Experts of a small language model.
Size: vocabulary 4082, 30.4M parameters.
Experts: 64 SwiGLU neurons an expert, 2 picks a token, a softmax router.
Below are experts of layer 11 (counted from 0) of a mixture-of-experts language model. Rows are named router (the router's row for the expert), down (a neuron's output weights, with its number) and show model dimensions 0-159. Each number is 128 + 24 x the weight over its row's rms, rounded and kept within 0 to 255. Numbers have three digits each.
After each expert's rows: a language model's description of what the expert responds to. This comes from a sample of Wikipedia text that the model never trained on.

# expert 9
router:097100112141113108137146104136105148163153105130122213134133158126119110123145073125147176085145145110119140150143158126138102133109144145084115105131078151129156075122096133085144124104189135114149160135120107154122125101093149130119157113112130136156154116086095120108126130098134122112168139115160133131126149167152110146101109141119105101110130157137115149155134097155165088124095114133125155105109148144127112151170129103118078144107104088112139185117117118125114135111087136
down0:185135113121121142133104149085134153140143112160118146115136130114122116129109143146097109120100120120102136146077099099157133142137133138172072137164063063138137107145121126157091118172168122128180113134092102165137117140134127137086123087121117143127142145154075131121156121140074100099181157141141147103132116123120125104167156145139111156138170097133149069110147120125138106147108155148123172119148133148106119148152134123169133123130115127106152161149127139122119115109156142
down1:131143112132123127103121144115118113117113139093162104129152150151141149089176115133097159143122101124115108120127113103159148141094104151098126089130131095138137120083139107150102117174128123166096101127151134135182094154087122124153092108161125157136136120121144147109156067134134126141092090131113170107108114125112075146124102159153110159146085076147115112120130117129126119135166159126089142145127153133112106155129136147155151172125063132131157132090124100135136175099077137
down2:107117109114088165091128089119112148132125159167139099123137125162119147167174089098100157138120186127107104141103164104099118088102113135098139149109191108114143098122160156115103150130085108159123143127146104131106105097101151114143087090142125135157116135143156115145137182165128111175143140100101137071093113148133102120142129096110153136139115139137099088131160097143118107148101154108128134133146120103125109126107152129118102128162109095122150131159112148109115097121170124
down3:152098163100143144109129112133137130125122107090121088165094140142125119112152120126143080112105160129123129139103131101095144064110101166163130147141050112101108159143107123131110130139110124131110122104135113154107120140130137131170115135131158146107074100180104147118118106136127119166125126095091137093129114108111149151150119109145108148116137139146100116153116087109132136150101130136088128141151123104168106138162123078181167147122102150122167133106113139171139190093137164
Place/surname endings. Final pieces of English place names and surnames, such as -ford, -ton, -ville, -son, -land, often before a comma or table bar.

# expert 38
router:122110146101092089135123109145108157149152123130101161125155178123117134105117083166136137127132146076110134136116171123125135149126134131085145139170093176122115101123098162098110114168161106118103142158102115178101108091115168127136140114145159112152132143110125138128113151105143105131141102087118101107093135139127117157134075128103086146098097114141106104130094130147187116150092120146169127106088080132154100161115111115114126149112150109117143178138137126097125132097097149
down0:154127157125079137144109133124141110139094091104156163126128110156082103091101111141154139122115115131106119105166099138077151160155134139151108142085137114098162136091090104146170075125145136123064120157105081107146115099099121111125095104148106171116115117127136151118128092161112131104117123153168127179145084118151179122125087134118107131135117109123079144093142108118118120139095110115132161130146129128108147157121097115110174132163143114098106132138120147109138108133155112
down1:118136173133157132140133113123149105095098122120133132113147131131138100133125132134078110131089129098098101127155095113125113119137116138144094112160127080117130145117115134122165144097147111106128155174117090117136154150123157118115155111131097143089141136120152123125207152111175107116184161150110113123123140126090119106136176131162142123104142153156138117140132119183165123128123111133090148176085143127176129135131121152134128163116099123122162124172106079117112081072154159
down2:184164129119139103142112065118100126115129135057176153118123146081122075124127136142102107150127131085086106108094114128061133136107129126110080124115162150113120178142142125127116111117170109116135151066132126135117126124108098132129151114076087121131137116117144109149120131158148124155130111100152147144082129106127151095091111157098109142158143128112148155137109136129121117114116117162122110146108163125180142096130128093152141111162123107107106129125140106136125178126113117
down3:121100150115108144112098125166124119110164149136126104109156146122168121119094156149147126126175148158144171107113160115127141104138122133100098113090140124116102118148171152135111137110104075162102113166094152158113115102129193090166118129140188136117117080144167136134140109100135118101137145134096165074131157089113115098117160089119151139101130096121146133139138098116148130108129124122135104141105068143129088124139165137142137128136100116146100126110090104122146101125087096
Time and event nouns. Nouns ending prepositional phrases before punctuation: time words (year, season, career, century, final) and the last digits of years like 2001, 2017.

# expert 52
router:100092161112120145187139138153113152122118086104125169100083151147111120097125123132147149131120137095114117152108146142145121170137098137103132098165161136140122125124116189113094146166120134123167142128111108127104083141106157149140152093156125140150114103117130147118123121117110111167136135108125133136120108173152142109164120139103084147126125141157163108123136086104152104136134114159162135113066142190109101144096112102130106117101134087154119132140073070125107163120101118
down0:177131119139132105133105149096123186140119163149120130111098120136161141144108121115136128131130166115173124152100116157154137134114147133171087136109126138149109144127141136136168143138077157136099143127125122161127083133134151164116180065081147174153120133100118161119148116148098112109088156101129164140144100124132130156153122125158135165135076137161138170096092118139120134159153127153107149107121114123134064125144103160158122102138132157140138077149099143146150123127162111
down1:101147086171122115119137080121140102100113194123103155111111126092087128123088143125136131113125082102137087126117162145166160099121127115119121103119121134167169118166082126113162181131152151107142121134096122155118156165100100081103108116113104142136131085107121095112128087104114092097105094098109147112140148135107147089125104100167162117129166111132100119156175128121129133095140124155170156092102160112137129112159109134121135123138118121141132123104111124134129161124158141
down2:087125129108100126153110153187141107141092115122125099132150118120122125148095103119139118159102131074138144135132159151151118143142136093105112084109144118152099113163139142135121109129149170152167164116141136106135175121076077124143141117109113145131097079162133122157114115133138136127155119166153156133101140141109115067118150100189119092140136124114124127154132135132136158164128169143168133121154122150150155103148149104150120117135075128123100143125048111107152144113124161
down3:145133121110156095130115136121099130105138120132077104088086136088123134126117146148138120137127136073118166162141140120112168171106132078125126139124138124116142108121118144154121139133108143100157165119094135084044091061148076152124129143130138124116191137133130152081146172137099153114111115124134123156120189146130131113131100123096140110143137105098137116132139120138120144143160183136113135164118104152126115123143118153120149156142097123137102144125158189129139101124134143
Lowercase d and stems. Word-initial d or D and Latinate stem starts like res, dep, ass, stud, after articles, e.g. dummy, dedicated, duty, diameter.

# expert 7
router:137133103131094096154116131127115131139132107096122162133147149172105150124123106131127156146111156111107131152116157132149107141121152142119077108148097139146141103153090171126075128138127101167122141085102101147140112137107151091140148147116156114125160153103168159145136134096111127128157118112100106118090130142161172155165085151092110110091165169143147139126149112126155100163072160148109164154105110165100166140134101109133134123143114120164149116150052120129116153128102131
down0:149145141107128163124116147131115121164105117177115147145110144112174133109104136087116090143137125131112174162117094137151097130072117127127120118145087120119089158172145091119103136105109088138143133136124086100186160146164140136123097155146092098143171125149130131128144129145140107152173112157112135145101126136142117126102116118098093095140126161076127128114128167122129172181122112142133162163093116071158157135126082158135129109118124110147121144124172126139099150151135122
down1:177139108113138119144093157136099167144131113124117138122140157138161171144118117144103088128103128129142160111116082125110117147136123137136149124097111160194109138143104122142106095104153173150131129156109142154144106153143158144141103117122098151160105145141157130086138114134099079121134132134078148112130080141115087138146139152073154121151096123121143133139145088096135128109142135137087127126141097111124100129166119116118113128085101204084099132082147118131110154169101153
down2:096130164130167165154110096123146153128172109165089122100105147133082159147141169103154114128129113094109164137128083085128145111082118123156127130092137162149129165119142141131125131140158136147132145173110121123122151150128139116118130100163100132121151134130163089126162144149139123160089119097169140142120112153150142152132117108137166120110116123113146126150081120104110114159134096163187094152127141114152113085123141064135132147127130162114155091116176157094125161106143104
down3:092083123145114123123149104127172107084144132157108133091110137150115141114130095099136129127123145103119147079096122120148128091159087151109148112140144130137125160110104101098142152142115126162115133140112136172137130140122124146142112153104119132121124143112107132146117099149128138141141122112142154122092058108140129118203138158128163129086198148148162124116112127168072093162158111160151120145101123136147126118122140124115155168151081085160177111146142155113113146087119109
Word-initial consonant pieces. First consonant or cluster of a lowercase word split into pieces, usually after the, a or to, such as f-ixtures, b-attle, h-ammer, dr-iver.

# expert 23
router:171099121145093116168180112186110147131144125139115144121113105159109148099134143126152154098136141096123118182105134099131107154160108136097115148151120135106127120129082152135125148112148092136140181141109085133120122143090161119139135106109125128141151087090111124115086138083106100098130139098145091146097172171161144172124120155124122150102116117139151128149133106119125116146136142149120137130135137119116110111135103120091076121111134075107129169103073127107153184139141094
down0:102110163077103147089098144104095114115121120141130156159146127132141139117116127126108107178154118120142162169115113102103157127132146117115092113103168148154127172140125112127096119108164108143149139081127103093132128127134141108121111131151129149153188137128126113119135084119112126118128169143121161099150146122123153133150099176134127102131127155169115114106153138088131108188106140116105110137110105130125092147126147139150063108142170119145157116102120131164077056171126111
down1:155111129138109077164121153070099155133141120148114073094102156109141142108128146113118111141134122106127106115128136127086112171176109117168152137108095124142151130132148140124139138087144128126154172123138157156135142145080123121126078130119148134144144107116103135155095160104101085107159132104071120135088086162082169111129105140145097156122110128083138099134098168140105126156142125183136152124148125115106115125119106155105106089102118102128100141172122158137146103123140128
down2:120140120144084154134163152155131154155090155121141125170096108143120149125104109123129134127111126118083162110128149182116137146148134143120116094130128158103121107183104145131111095135121173117123119091064112103112124124145114153151170116093141147117176095131125094126097135153144143119168109113124140079148133163137156138106090142113126136117139128179170123112124136121104114126134126124147098107099098136137128111191130139159114108073152145104161113106109152129169142088185131
down3:135157160115164162112140139149119180084121088079116138120085124098133118162103109119137086173105116106129170146135184141153149124116111140167104162124093118133103111118126135095077122126135137100156146104082083122130152106108137152128145109135157115132119113125136095141082146151183087089161111172146084090164135086159119137144123147126140144103089167097134138131104129123131164127157109105097152101140096114129107138129120120160130152116116123101141123132132138161113134115112132
Table and list delimiters. Pipe characters starting table rows and hyphens starting list lines, especially after line breaks in sports and election tables; also the word red.

# expert 30
router:120107137139139099172165101133099126134101138085128141187124150146137120135109156161139156110124146123081122145121156125182105112123104134085135100170145139127126132122117146104109152107126092111143127153102128116114107141115146107114148126116191157103116149109128149119104182124129107178188075113126144121061144140127170150109116154104099153105116128149130102128105101130130124145128115141135109124079144156138142136126111091109093147095147104071120127090122119107126180118126163
down0:143126152152106140113099114165153119117145112108175150127145101095124121129121114157123092111084089126147126147112156160118144171143147098181102139164149103095141163139099100113132099112129140099163182098124116152105138154091172112127101108153118132137102144083146182123132129136098110113121196122106123142140163141115147084106138121125095104109104142153097131122145139131143099116113145150132165129146148160109139125117128172120125156139050094131116090136111119122143165122111141
down1:087166118169107090132125133119127120169138138121158132131109109117172123126125096139119162090159121154134164116111102126130128123142097133161139137116145093106126111095140155109113071120112099124098098088177143124109105147137158134178099133164113118133130101084150084156109105149162085091134113107089157129149153123100144163111092160117178131111147109110109147086149121180120114097107109117134116127146130129118100149092140091084162144114169123124102155143117123141119124124147163
down2:124134136121128168118067120130155167090095111154154138078120123145154146123157109124117131109140110167124139181135095157156085114127112138100151145132131068125092130145155138144093079157126130142146142103129129135137156115098125134119146184129112157128134131100103170144153179107125083153146102122137098147175117153117134101117121135110113125131152136092140149119106102148121106179130103117190135147110146131157147114139117110147119108145091136150095105117128167111111155111067105
down3:143162083152161081162165133172103109107170146166088149142118150109129144112158140117138105112131157111121113156135136130080119157144100125134132075118136108092189110119114112146088130144097150174121129129139089146153118119089135163111157092130099102151146181118152129115156105132157170099123140166096104167137133127129137153128111113125125144135130148159150121118113121125151143119082095147143111085159107085128103123147151145160153132128105124180151139128096151113146153116116133
Prefixes and opening quotes. Word-opening prefixes such as pro, inter, un, ex, sub, trans, and opening quotation marks, as in Pro-fessional, sub-stantial, ab-use, "Under Pressure".

# expert 28
router:153105157155085119137130124171086133101111131092122136152107133125134170114116157158120128132125157135109126142129146115104123159122129168128121140133102135140096116099116146092140141141125096095127135107083083145118083076097135105153138123120133126140148140105147162127152111122128128128184100092113108157104115141165133124124109154056071161107095134165072133131151080120153106105109127142103114073135101153127105116137111085111122183130121119131149109090090129132140148109098130
down0:162127134142092110116156113106139146133144088126086154094173098138132172153153097201127093122139119061143127108152097125115106120093100107095128140130112123111106117108127128110121135143146158103131128108141135115097135097138130122141107100095158160143108133110106121147086143164143124101135163145118106111132116127153145182124141145138141164172118107126109128153112149137138147123121136169128123116179154104149134156130087128123148116113195107152124113121130114142161058108085166
down1:132127159130123083119132112134078119113161165130124130168143126123161122083138159121118087107165112133123116115141180150126106113137140133165122167112091105145161178164131156116109120166157108120122108141147118183111130159157151125117067160150174110120104099110147161112095105172121148100156129143118100134156112093084119118086113157115143131124130120122145133124128144189138140106109109139103120106129119122177121093108098127119182122111113125151147162134148120143140101129082147
down2:142116125120185158168125128207165130118099142143138101110124159126126098132132097124167107139117098111120124141122122113138120108147119094110192132094108174119114115135155109150135159160112150097139129125139127099112142132153155097113109115157100117142076092170146133144131109106101144108087131124109122102134087131121082160120157135140110147132151139134157119100138116113162134178128114149161155136145124084105148151107086107146142120115094134123090125120119102164121096074136185
down3:160144169099164145155138123081119098123117135118153100137115120148128145148123121139117135108124109125111118111147134144169151135122178143150129099113140106139117182148118110091104094154171088099118122124104098107144120142118102129112151128109110159119130119131161145112141152096157077134073158139135135128103113151154121149059123107133075100141099113166161097095071125096082165104110153108103149160140119116127157114109130126162128167126139141106110104128166131086121097092143135
Word-medial b/comp fragments. Early fragments inside ordinary words, especially b after a prefix as in somebody, Starboat, and comp as in comprises, compares.

# expert 44
router:122112133144124088135145117138117117127122140136109123140110173140148116110104083142160148133161156120151160182130143157127096146128118160104105143145138122122133094097068170136133158116179097150126160142086089122100113112086131120117094126135168122147138123094170159129140164099169091155143139128153095164118139147149163175095086150110109146124126109195102116127115155167141119120122164152120107107118120156156161106156122120127124119100117110145101115106117105102138171109137163
down0:156124091133094124142123121117152132089137129139178131180097155139107131112096186175119143144114159098146122124145150115128127143153143157120173139108129116173132112132145114140126107139167152165146119117110157073124118092109117141119159151096086135162171148112112135133121176109150131082121153140086134163156133132130095111131173151149159128109114134116161161139127129148140152124102142129105108129109115121152130142102183097146157147122177176172127108144135115153106130138068129
down1:098120093151104106144164102098122133116117113142071122147124133119109093128142165128125121134088154094105112101102098136140120115108093181114164157111135097124137114138103131176184102098139143118133156098109121080112136144156091140169109168122196122124108143139146134132125098123136151090144096143141196120138108124120090126084141142116141121120141125124083142174135135095168105140113136150138093157138149133131169108112106151140103119157111135128132125102163142093090120145140102
down2:134161092153106103162151140079121124165128154152105099138146110166116149110117151123156116111109122132134121128125150120100154104132153139144098154136107089108131126155131132151118173087138096114118168104177146131101139120102134112116129120108134128099105118106123082136085125158106103073115098160106107147152113139183115126145119160105112182145071127101120144123148111109130122123088119164088102144133154073102106140140126129108136109126208135148126086118137148102108112151118104
down3:130083127082130118145156144156091089156155115130109070130063132157110107142130136144149164097135102145125145169108135129132131151145135109142115179139143155062145116174168129123137132131137137142084129168181134144102120122149152111133127150134133104124080136086137155101162116175143158141107108131142172155135149077162125102087111136091120152127111088120093129149110151126107128113132133125137137121096120112135131146140095113121117104177147138167085129139138154118118128105113146
Infobox and table fields. Labels and pieces in infoboxes, taxoboxes and tables, like Nationality:, Authority:, - Website:, the -ri- of triple or trial.

# expert 53
router:144111097164067094162111130152088125136107114086122134116164108157139125108124119100106133099120158146128118170128144141147154108123145130116100133120131153117116113149111183116142111131131093158103135127089065149135132107123144108114130141124120124147141130093128152119132145118098106142169116079110135112108146183163127117154133135145080144112107153151155163140130095104166149174111138155107175113118141169072108127108104092112135155111097088157126160108125113091120180118135151
down0:161156136101145128139115136099147118162140148140140128131107158128140138122146110159110114150121131091120112151162157139149095133181158089161080144139161144159155132119172107143143102157156154114118156134132113141148167126106140165157131139133199118078152132124133140134150111131154118172137135166102120103118119127134146135160152078145116188108113100153180104157124104137137099128119106121111076101120154179116116111112109118160081096127094109132130165111110131100161156109130140
down1:115117134144137108159141130099160154111077116129089162139102129122142105108080121178137096137168113120118157140111150102159097103102132141109072112133118145166122121161143109130130111119116118146117100144128123114175117094155123124119161141144135149153193167146107113095133098129125144129131113067126170131094147100131123146118119121085165100106149184077105152118152138120106114150123146156139105116144141146152117143114150157137133133071061112125146137142095108138147118100092129
down2:142145140115117098112132145175114122156107119148108121135149170147136125142136171109143135047141124160164146138166147117146130110151144118125135140144132125100125111127124158099160120109167109106123134122118093120147167100137157127120100126129135133111115135092058117162181147158112139157114110093132122097113191150167100128172147112136089108127148147120125183076177150141128100122146160133165126104101111120104145130117130129116144117119183121170141102126144135145152171132154115
down3:136121121156094128072145121137118109087127157149124090124106128120142122110104154128099148131124110100133127141112136102125076139097123113139126145118117108163143172095127113143135143179113142125201146158138114149136143131124195125084111099091141107166069152155110127108127120107167151136130102131159103141064099132108111103113106143123153140095164153162100104131111125154146097109111102133132151116125141118122092122126091113122103097143152141123100162128100153144148132106084072
Word-initial l, j, cl pieces. First pieces l, L, j, J, cl, fl, bl opening a word or name, often in species or nature text, such as cloaca, jungle, cloisters, Lotte.

# expert 48
router:117115100134103107146178094171106185147153137122116170140134109096136105117114106136136178129114129117119138145130154163123140114138076164058145145129063143106117127121099153082151124103123125120103163131100115151082111150106163113127134097139166126127142146124135147089149133100144101123181147095132123151158142128150115145110137128115120141112123099164131118153125095150135163114109121147124154169116121172120121115132091127097091149121080129106120158077128126106123131098085157
down0:123136068133125147130114095176131127117180102105106109130098158123147129138097096138148150176132145125168174113139188151122107094116134118109156145174112108114111112113089121163118137110099102161123121134123142119124145075128138109108119168113122093153083149147103079173101127136119142147140176125133144135154119110192135128133176139093147147112121133092131130151125124145099146155147106145156104160155141141108151141152114125165093098170119136117075114125118123106137129138146117
down1:170121144150115118171134114166136099165111148138131139122110119083128152128139160091145138137130099120120138118079147124158141125136176077099159113090095094104144103104121097117112139122120109145105167095134143142110154130134136150136156091166121108130120163159118140120114083129104107107106112118096113143131144145098066122076110084122113113108176136118097162127123157093153144141112116204161096142148132072122134120126108135148147134130113142126142149153153150137093149110091116
down2:106144124126115182116112131155131111138116101148106095146139150130163116106143148116126122140137134141142127126106137099161110138120099144116154148105163088177116162104140094122149175138086096144146133143123131134142124085170136167087089147123148150122149129168170135132112103118153136150168137123136122124165118143138130189134151187112135160125134120172077137137140119138150140147095116115159117115127100129181088166110152117132103059101078121109118132109128149088102107137150154
down3:120134086142102124105136146107129100144113084160134120131110121139129166151117134090113141130113101114100141144091090128159112131159135139162108116143116136151172115112129117117145091115115158113145140148121169138111140119097127069143114113131138096135103087125103133140109045107100145151137142148122159116135143118125128136110145124115124150136111162168124112129119137104161098166092123130109123116145142108141095129128149124118154107086154092125086169130099208129172041143145133
Given names and name endings. Common first names like Robert, Charles, Henry, and final pieces of names and words, such as Sim-on, Gord-on, W-ong, D-uke.

# expert 31
router:135083140189093075151127104141102122131149133126080144150091132101119130145140119138159187115158167112118149159143148153105082141111117162119124110165128160108126102099087117116145158152138160143159141135119092141101127119102135123145153123105141090118132154090140161131119122088163102106148117122130115134076117143120134162102146122102078146129105133151118139147112115145135091148103127172147135091143076167147144151143077128089116143090127135110180134131111131114127144132100140
down0:137094136153105134150125140146123134174112121102104100155111123150172138159135123115124176114147146102117154106173151104146106128134124100122094131123136139146140133091151158109084137120126113124158109148142089105093105147103128115154141157168170148101075149128090157122161159159142120086079152123127166129106118134119111153111094147134113184119119107179129145115153108120124108122087127148153147178134134115109137087140123112136147124077147154140140168114141151105186132142181125
down1:151095139125143162158160064103133143141089154131075134158114100116133092122178135116103113132103104099138096116160169137129175149108152159144136110092063167139149144136091122151123110115132128153145119174138109136195177135142153126118162130131114148141153109156113122081133106141143116126110169117113159088113114081128150142141130152137135144159123142112107165133141115108135091111153095107117123138156102175132138138106153111111142103131112092123159094127152142149112132126149110
down2:133136164122124134101135067133154146126149122083152115124103136128159136132142114128147126157121096152141134131118103114107113125142118088120139082172114145158125163103130116150105166081126111132096145174159097140136132155146078136132146094142057115169148099157144117122171139125131140099109147110087141149124132162136152111152119111116114155091133083157121136137118154123141155132104149150153128141132118120168100136137122092160091113136067144134098121124153076134132185094172132
down3:103142129120156151154136165156127103148096116157139128155169132118138122134167122131120111167107154134094137134132103129140123104128129129178096134147172114131141089117128154103178116131124102145137130146115130126191119159096151092140118149157123120126125132176076126117124169156134126143131150168145145097172116133103136148160060118135102141150117110108103117158096123167099096109098158159108153147067123127118126101152154138124093138152134162155126121120163199100104122118126115
Name-final pieces. Final syllable of proper names and titles after a capital letter, such as K-y-iv, W-ise, J-ose, B-land-ón, and words like Day and Love.

# expert 43
router:119093100105120083130113097154117146155130147100114150157101112099112154120065109168126138116143163126121097145101135130108117188118094160080115107152120152115151131111094141117119122103138100153134124138108122138090117153082116108113151127110161141106129166124151125134125117123150115098098128125156125108096161168140112106100114131085091114124077141126137144155147093156157088131081140156110121097113102154091128104120093137108084126084134130106111108079102114142106151118082142
down0:127138137143168141130146130145089166105142110143084135129057138123124134139101118165130115177150086111168087140131088144170118116153150096153124132111095120100141140113142177145112150114070161159171110145102128115113121132135158099073155099133105140142148148137121122078119153075157121128102134161141138142130136120148147109115105093165154153121089130160136096133095173118124115146125127104139117108145122127147119099054131117127117120116158105139137088114097120147123133122118139
down1:116132148106140111156136157138159156111106121124124136141149137129114122149087142110074133098132136116067101141128166137137135158139110134089114148129126116130148114112106143173127115124130150109096147160086119100167157129119096101105089119155171107119119158118134174085119104084133131127127153135165127086082109057139143129150130157150130110142154079122123140117120122102111205162127119158100140131098119131101144137101149160136091161104143095118141115111119117131175101155160114
down2:144114114135133118079099133155123137142132092121090192138096109148142122120101126111138140111152143092167086134144102162127139112154152114102178121123128084156092144145151117135100089136101122129130111091150116120136117133133126158121185143145114148103161082133091131117137090114102157089166139106148130120083120141131121158138153117120127190147132114130138129111103177130129129150134119157170137080158137117141110125067106122128139115117135100145133144115116110086170060134126096
down3:129126132106118138106119176103101185146148122161141140168149169129175169132168104119109137066103111135104129121089105099131161139078146129094113131111134127102124106128129125138133124123169124165143116131120135095109135147137107142130170137136092106099129106077104123141168124118123140122119058139109119084120165131161121127158160116137142158126136149128132142137118066123142137152133120101123127096127140089111139079099123148159152144141116071114155087072130111110117111114102138
er/or pieces in names. Mid-word pieces like er, or, en, especially after a capital in Germanic names and words, such as G-er-ald, V-er-zeichnis, showrunn-er, Nor, Mer.

# expert 18
router:131106135138073122135148139145099155136112092085090155132107137116134129133109137138114134125115166126142112154110139155129106156117131134129137119170137123120108122113091152132082147120158160152104167122127087140093084130111171128154131124165127138139144142129127156110109180107137111120131096109091101146160135110131163133095137167089090140079105147165161113111166108136147093195134157147160131081140116164164156141149105087128103118121145109093133117155100138111142163119073139
down0:161126112145141145133091151139082168159109124168122130106143117142048136159121143102085121140101065119112093112153139107140154118125139139120141087142127146125129115067145135114163101099148155129129123136138131138152079145137116141125135111102112147130141110158126134133128110132145087108127120151091064124114140121106141143090103108123098173157142122126110102139119111142072113124127123149133119116112082060098131131152125142149124150128181112160122156093141135091115130081144157
down1:149160129145107115153117128106112110073108119142144127118149112141068107102131129174139113123114139092143086139147110129136101167140141098143141119090107161128126130174158145152126125153115088116138142046130116132124132159169086088111120140139135132132135122105160119110112137136101154149125180119098175131148100145072109119101191163149099151149113155157119138149082098150167160156145130143109111104166115145131123122143096100115124133120121147089090144142152135112143127156121125
down2:125134125107092100128116107154116081114147123090094127138109107055136117105103115107123162101117131100145093116143150137153149125071094117104103141158128154112151156142138139138100108066137150131134137149118147112113164117122116163127147174106093109112154154117087107145112107145157091137095149121109189130163097122100110146116103092121073138116126092143117143110143120113157123178128089149134154138113126137134114110172117138098151120092117133155130139178135162112143093138130155
down3:116118132135144093128123152158118126099135147098135069110113148090127170140098152152103097128092138091170131129161082139169134154112159115140124126109113119112122130149119186143134140125122163113114140123108102144103147154137139150065167140106130141168126128110157100070162135104133143089110105116120146163106100167128098139160141114126122074152160145113137117147090124081126111125147103158122129168105155145154191122151114125143124125126102107157108135111111154174119165121141138
Capitalised word-initial letters. Single capital letters opening a word, especially I, A, U, K, Y, after line breaks, quotes or table bars, e.g. Proto-I-ndo, U-kraine, U-emura.

# expert 6
router:126103115166103119121122112160129142092124128120092148113152179154119120084112115143145129120149180096112142152138142127119091124129098155104094113164133136151118106096121180135139156155122131120138122094125110164137122082111150114153127089147157144149138113130176140105167123118113096119168163115127118147072137133103159113132097132124087122115104126150113104115137087147127124129098110142151141144138091165069109176165093096124103119093127116155114182128087108107099133110081130
down0:111100119140124132135132115142158093131138096142181139118116140086136110095164164109170135114128105120170111144171082094132145139140128121190123096170102138095142127136120106157121155138170105123103153135128149173079121112101117111128136114131121183134118155135121138154109148125116098096103161126114136136118152131096127096170104143123193118169119140114173131128147134097089133157101143156119115127117123124118115164133124128180169096129147134140156166150147192125144113135155112
down1:116107102153131096123123108123160135095151097129158113132129092111107153101140151202115146166155145122140140145102152159114115079117139151157145109115120122119110137126146124125124163135103120143080151147157089143133110119128139104119099101136103162131109108104135087138108114117151130145118158137138077086103135136121155098146123125120183134182120171121084113117114093143122102115128127177163135133107136130074116124125136145081122130151101116124176128161093106128062093168142143
down2:062142124134117089113176129118140079141160122120144136104146124113173158120110125128115111141154126109156157113131162101119143125120111132091132123085128122099146116177138096161156124094143143110111160146115145108087108149156112108139173123100144112105113125089148095139114117116115136106137060183088100132063120096158136136153065131107091115099090149124107110144122122085110107120127115144165094130119131132116129151138100122110150152143108101111122088149166139118138144130141136
down3:113126101116112133158149109093182104128146171150140084135120151139166111118134140147155098144155113173124116125142098131107112138123180120153093165130111147161157114108134094176142164168155100132086159180149116123129110103106137075132141112163156117119112125136136122112125158102118091173113123147140099103156128152129139105104088096155128098148142131140136094104115151139116145174167106136129150148138145104118138132133114146135155169111146143166133132140080083153092117082133115
Latinate word stems. Middle stems of Latinate words before suffixes like -ion, -ive, -ure, such as el-ect-ric, eff-ect-ive, coll-ect-ions, rel-ig-ious.

# expert 41
router:141124085137117103155179123137098140130135106114103147110171138149114106112121098115105170132149163133124104137129128140149119146131136154098135135193142130119143097131100137117112127093137119154133145131111097156096073132092133092141117112153113112148151147079126194138138182133139142115187144123136135148117133129152110141102101152106134146095122116151132144122087123139117121170131120157153167079145098161134173157133126077111120119125110113122111165130097076113137199132107133
down0:136134176113166125159120119096095130144104154128130172125115140184170101083123147098107143125099148093151104127166126127125174131169124120127180173123122138114108135126153117131084168140136154166105126113119118127132141120131128109144117101171107151110132094111132136135134139129131152121154130109143114110135128088133160122133133095151123121150087142099151144126117096150144157116154054129123109149137107130179179118087100115173168131137155109102153186098122098148131163134110116
down1:173118076109168123137145109096107124142119124122142108116138135146142134135093154138131116174150101142154124154105150174179124075158136167121101123130097142163157110133143084123129099126125099131118166137144160129111121160121119164089124134151166139126136123122123115161112083137092136133141138147103177125121152103116107147129118161152196118111129138155106130129166134138138185130185116123156141083115138150144114129129115120104176101161138132099142144134116158085178132147090113
down2:150096110073135121145064126114156145128113121146114153130121170124172137153143100134128129153106149134159109119129110107097161119122103145144130052125160114149145087111166140089123176128132130161150141105151106098154101109093169134154135115157113154130116117140113118084109096126157131164160119123125107117155127117141145148122127075136150134118094133125185171168127142129105121130103174109124182122108105120119116145131126134142090151156127128115120155107169070137159103143135118
down3:139118137104112119167117161157141131139101143147131135126107130109104145118130130070097107113136112129149060094138128088093126147172113113098140095157166108116156111082082158152105134109134165109104134145087116106114115124141169166130114147150145133147110124107137130125080139154188110132158146148101146106173136171142118106160164141092114124087146141119137098120138130084127139113122171140099130107088088089170148116135123107140164117134142151152105134106090117126115093137143114
Capital-letter abbreviation pieces. Single capital letters inside country codes, acronyms and codes, mostly in sports tables, such as NED, AUT, ISR, MPOWIR.

# expert 19
router:141091141119094089174130122099111110120089152121119131097114130121146138079142149160137147127129179093090110176123154140129127155114136162100105135174167157129136115123110191085122105107158067153128158119129104116116130143117106149113134100110130145166157142106147138125147138110136128158184144096114127119100167114118146155153131153091097166109088145176122179146081107161129125128132145147155166127110115127132159101115101116130087130129100104114115138119127107123133148107105127
down0:187105141100140124147133168190157120156115106141127129135116167113143118144165122075102174107087173135105092098099122129119099114156159157133149112147113116130102135114152118096167148151117132106141136094146115110106162145151168149112111122111151148103138196138146145163168136129144145136063142123165138141131131139134134113122110089118087094122117140131138166126101152124149119134132130087185106128123116097104120145114085100140115094171109147136125126130159163150131124114138130
down1:129143112135144118121084137110110129121141157165130160108122111111163150157134145125126158099150155155172093129160119125141128122136116122105138130175133125110083157118175077114103197138099141094136147151112112133149138159138127147147153161143113124095156113112128144168110135119125096182112076143127160113158120156140085163143092087176110111102092116102125173087137149149170108123099096125147108113147113128158134098145111133151110151137104124175161106130103147098132120112123121
down2:094140117139115108177154098121130165147071132137101135123137112103098129106102110150141135142131113124109109139151082133127137161087172118152115059120128110195104148122118100168085093160128154142139102137135122141120097083107106151160095136119106124139138081134159131116144141115122139149143140152160115143117151142106128151105143124174084146120095128101132139117155123149157153118135157131158119136096141105149095123085153166115178154147125104109116143127120123088167180128094131
down3:114123146131106121114177141126124121185125133106130082136140119163148166159144135152163116145124152083112117122150086110125108153132118122121086131101141096116155155101110101096120106131134120118121101133108135073135143110123077134150128159113122102087161127090103099131163133119139171145099140110106077130123127136137153118124061133170193147126166101142133141148144132144094167134127161133123151152133118087107067133158147139146126111172123111090109144115139120162113141090135109
Early pieces of words. Opening or second syllable of a word being split, often after a hyphen or a preposition, such as se-x, se-lect, e-levated, Mar-shall, qual-ifying.